Experts of a small language model.
Size: 13 layers, width 192, 21.3M parameters.
Experts: 32 experts in each of 13 layers, 4 picks a token, a sigmoid router.
Training: a variant of Muon for the experts, 509M tokens, 4078 steps.
Below are experts of layer 3 (counted from 0) of a mixture-of-experts language model. Rows are named router (the router's row for the expert), gate (a neuron's input weights, with its number), up (a neuron's input weights, with its number) and show model dimensions 0-191. Each number is 128 + 24 x the weight over its row's rms, rounded and kept within 0 to 255. Numbers have three digits each.
After each expert's rows: "gets" lists some tokens that make up at least twice as much of what it gets as of all text. This comes from a sample of Wikipedia text that the model never trained on. Tokens count by the router's weight.

# expert 30
router:188090117154164112156126098142134142098062113146135169132138125129128162121135103099104148116080114112103142086153135137152147150141094126139174093153132150113158127151119156070133136132140109080122160104111134118081139133121141162124148087126180151142145139153108094093157125117116108154151125176112115130138150151150087158106134116134145096131126149112097144122145146098141138135102134165160155117113161126139126118145140133102126110099112102077119111112103080124145201146077125170095111110102134113140113123142130120119135095093125119114101124133134140139090177144133146133
gate4:158165133146117073100132105160141113144108123151141159118162157168153124110148111143138100149111124141144135154159125176111142141125131106068085171105120096168127140084131133158088124127130134146131179114147149093158133147119097084152131139134111143128127123142113125124127125147108096144130110087105142154100190091151137162112108137079130106150137154113081128159150098146155110118131191138154143136103122083111130163123127148117120150168142094084153135091120093116161136143142088105110138140092103104117126122129119140139143152104089121146097126153144155137108149126126069138
up4:175111148145088128149163157167138121116131126151169166141170169173127117089141134160158159138150094160151143133164146165140116137115137096131111145127142099130098146153111135118121104119124128113140123101156115140168129175114127107137107155152083107092079110129106144112108093104106131132169114109133132144116199139113177181082132156104151125157133087118121119155135088128116135127128139128147122143136121125173164143118150136116139166112133093132145082128159119139138101133148070116098124117088114130136075137129131133157146162145121113154088105125138131096123142115129068136
gets: ",", " and", ";", " or", "),", " ("

# expert 7
router:175090121131116109154112119123091167120073128148123106145140117119151135064149151144136116093127111127110119140147104137100117138103090121146111124125144134147179109139136123112164136194141134064091119130155109121150139104104120113173090124152162134132142130179106115141142125121085101131146161168151102172128108151118109157145149108100114177154156158099092148105110104099116127088135117107131133148124164156137122105097168149106150122162134102099092106129092130108107150115139162122126146108128130121154126157155073083134131083123137119087128093117116161108136141133153132137
gate0:173107109105141121139163153097143100093105100145149192116114137102112123154165116107090127063181118160153138120140130120127144139175136117151142113103127094158156122122116115100122136133156155167156104140143135137164160123089092138136142120104169134133114099115135183156128148151122133113132107155199151152121132122084131139133137126094127117133131130125122137133107179136118098095157102114133154100104130145164112103090135088160174142166071132116079131157152130152134112099131135135096116157117152131120147122099140157177157154142139116120148129150105141111156125158153148148
up0:133161156167094122139123135139173128116140117108131123089137105100131149146128124126119153170130115100130123116129117067107103118155066145147167164096116148118143149165162131132129131139128137127143160108143092171116134171109117128114161107146120123164138095143164131151144072067144142097117146134152108145093123153100151098183154169147138129158158137097090109099119139132118136127108148160150111156114115112122166133119099138121159163099139143123143134141165136086139137143168110116154095125115122123084142129155109137106091123143086176119099091136088152110148144127101124069
gets: ":", " by", "ed", " Born", " No", "ated"

# expert 23
router:131114084151131070153141109096120141126111162147138111101136105125102160099163146138083123166075129135116141146145149137112110148104117126158145088140122146125126108179104124135155135169115113111145139157096150086103131096142128150147091120139157127105136111155158111109101120113144113116128137154156156117088146132101152164119102089148139121147144125134116106158159112062150114121136121153131113117085138147146096163120104083121136099143076172113132160121071095119116159124138121163107094144137114118127087094122094129153160134122162107146114119128184111109139140141063106122
gate0:140128124077125141135109150087133149135120119146125111109168142110123147147123123126138088134139158156128142161150109123132105109153146161170140114124089126128146136175154131131131119123045052117101136076163126096174112168104131121158138092111130144096123115116163133098194164142120135127163118144139166123176115118102121126117136103146083112128142119128138077109125118086119116139117110106132096117104068095130132129108153158123140148117134104149082109160165117108124129150132123106167107136112113098151160124087124129105110135128134124171176137123123123102114152098085131109
up0:115138118112170102170108109153159162148150074138142150126106141137087145116137122115125142109119115100096131119164154143118105137133146115140133118139130171150148105128142140116122180109139150166132157175128154185138091119123121107116134153107116078112125144106146106111119096136128146128080141122119111198099113116151086090130143142100127143161109139111133152103135100168155139114158113124117136113135139103121112120138104094105131087107110127103139091131147204176140119086136119141099086142127135130147116147164144108085121117143108119121176124128116138138176107159180192139
gets: ")", "–", " (", "S", "C", "\""

# expert 8
router:189071070111116101136130154125141117110107130150127146158108173131135155106114083123126141114106175171144137135078107127097105116134120106127144118143132163117113088169082093112143104157101089108094108127127155128116124116126122149169146111194124149114109126119122138126127156109093091086122100153100142126124105162111142155125144157070115101142158135145112102128162166129142171133166120144145096125131124117110157156091150113096111123134117135089172134147152118147147145132091129164127118084101136156130142146135114125101118085164131126130103105099119108105103171101124125136
gate4:116150108144162110126153123080150128092123130130151150139118139141141140121106135119083125143105122118124107160151140148120104160123155114128151121150121131128165129146162145120099156114140083118135121090146143114127128126129167071127107120149095147168125133135189144137189126076161137095063106149115127125111163119166146174115122147104144142144135082125139093100131105139116109182111189104089092127108149131130136119102161111106128106152158156141118152163136133134078093099144115100168184157117135164144116149150169141119138113128100154121130117124115155149108125107124180110
up4:136144108095127091134143133075102141093110137156196158131112090120093146105099155137146135090087145106138153107105098105123150161113136084137126109126141127118120155162116116095129148138133102114128125096122159143130132176144143127111123107112157148140105103108127123142136120123137156139168145166136128138096178132146153150128128144128116185120137104110099106097143116131085200114174123080111106124080172109107137155123109125126143144111111108128110130148169159142078167162170137095136145140101152126124126136124166177109118113154145102089141115103143082124131097155156127128
gets: ".", ",", ".\n\n", " to", " the", " of"

# expert 10
router:137103112138120101205152149076108158113126138121157110115132128124123127123134153115165153114097149166140120153172126150112139172103113101083133117098127127123125140124097124147168085146137131103130145106131158069138149125161131170122124154163101159114101096127146083122113125076112139082127138136116131137079103126153099132109143138125149183150177133097131160117105140126149182149138092185147137090097121111121112114110162114109164130124112171114119171091107098102114168134126129092121135109121139121134149079126131163154145129108134159136116101163132139128132147147106120116
gate0:137126121139124137109101119096180157129108107147146083113103108145168154120122133111155134161113159144110178101100150156071160136109147119116120145134147091134096103140152113155124113165117154123129088126133192094142139153143131140119109124087105147146152129095116108125186148156139148107114118109137160108107122139118148132083108084146128130152169105144154152155129118156163121164115136127098074153135105083115070133093117148111100151147122155128135137135119092104154107160112129115188128151115140111108155126134137125108067081124146137138128109106100088131132153100144130098
up0:150160153135146130169148120095090117172125146098070092176157134116104142131130096141139137143118149157124128103160132095130117143159128103145166121151134112133153146162122128117129161114160129103080099099147159166140130109143169163130123103110107130175164165143158128121148139125122114133115135086109150148153114156126128152141114126089140116117134153150144186108153122102144128149124087133155114153139098138091110112137105125187154107129107137132127145138139110188114120118160108104131170169114138156123160132147101152135157086100183130122130095085130155155093157152086143100
gets: "20", "19", ".", "0", "18", "1"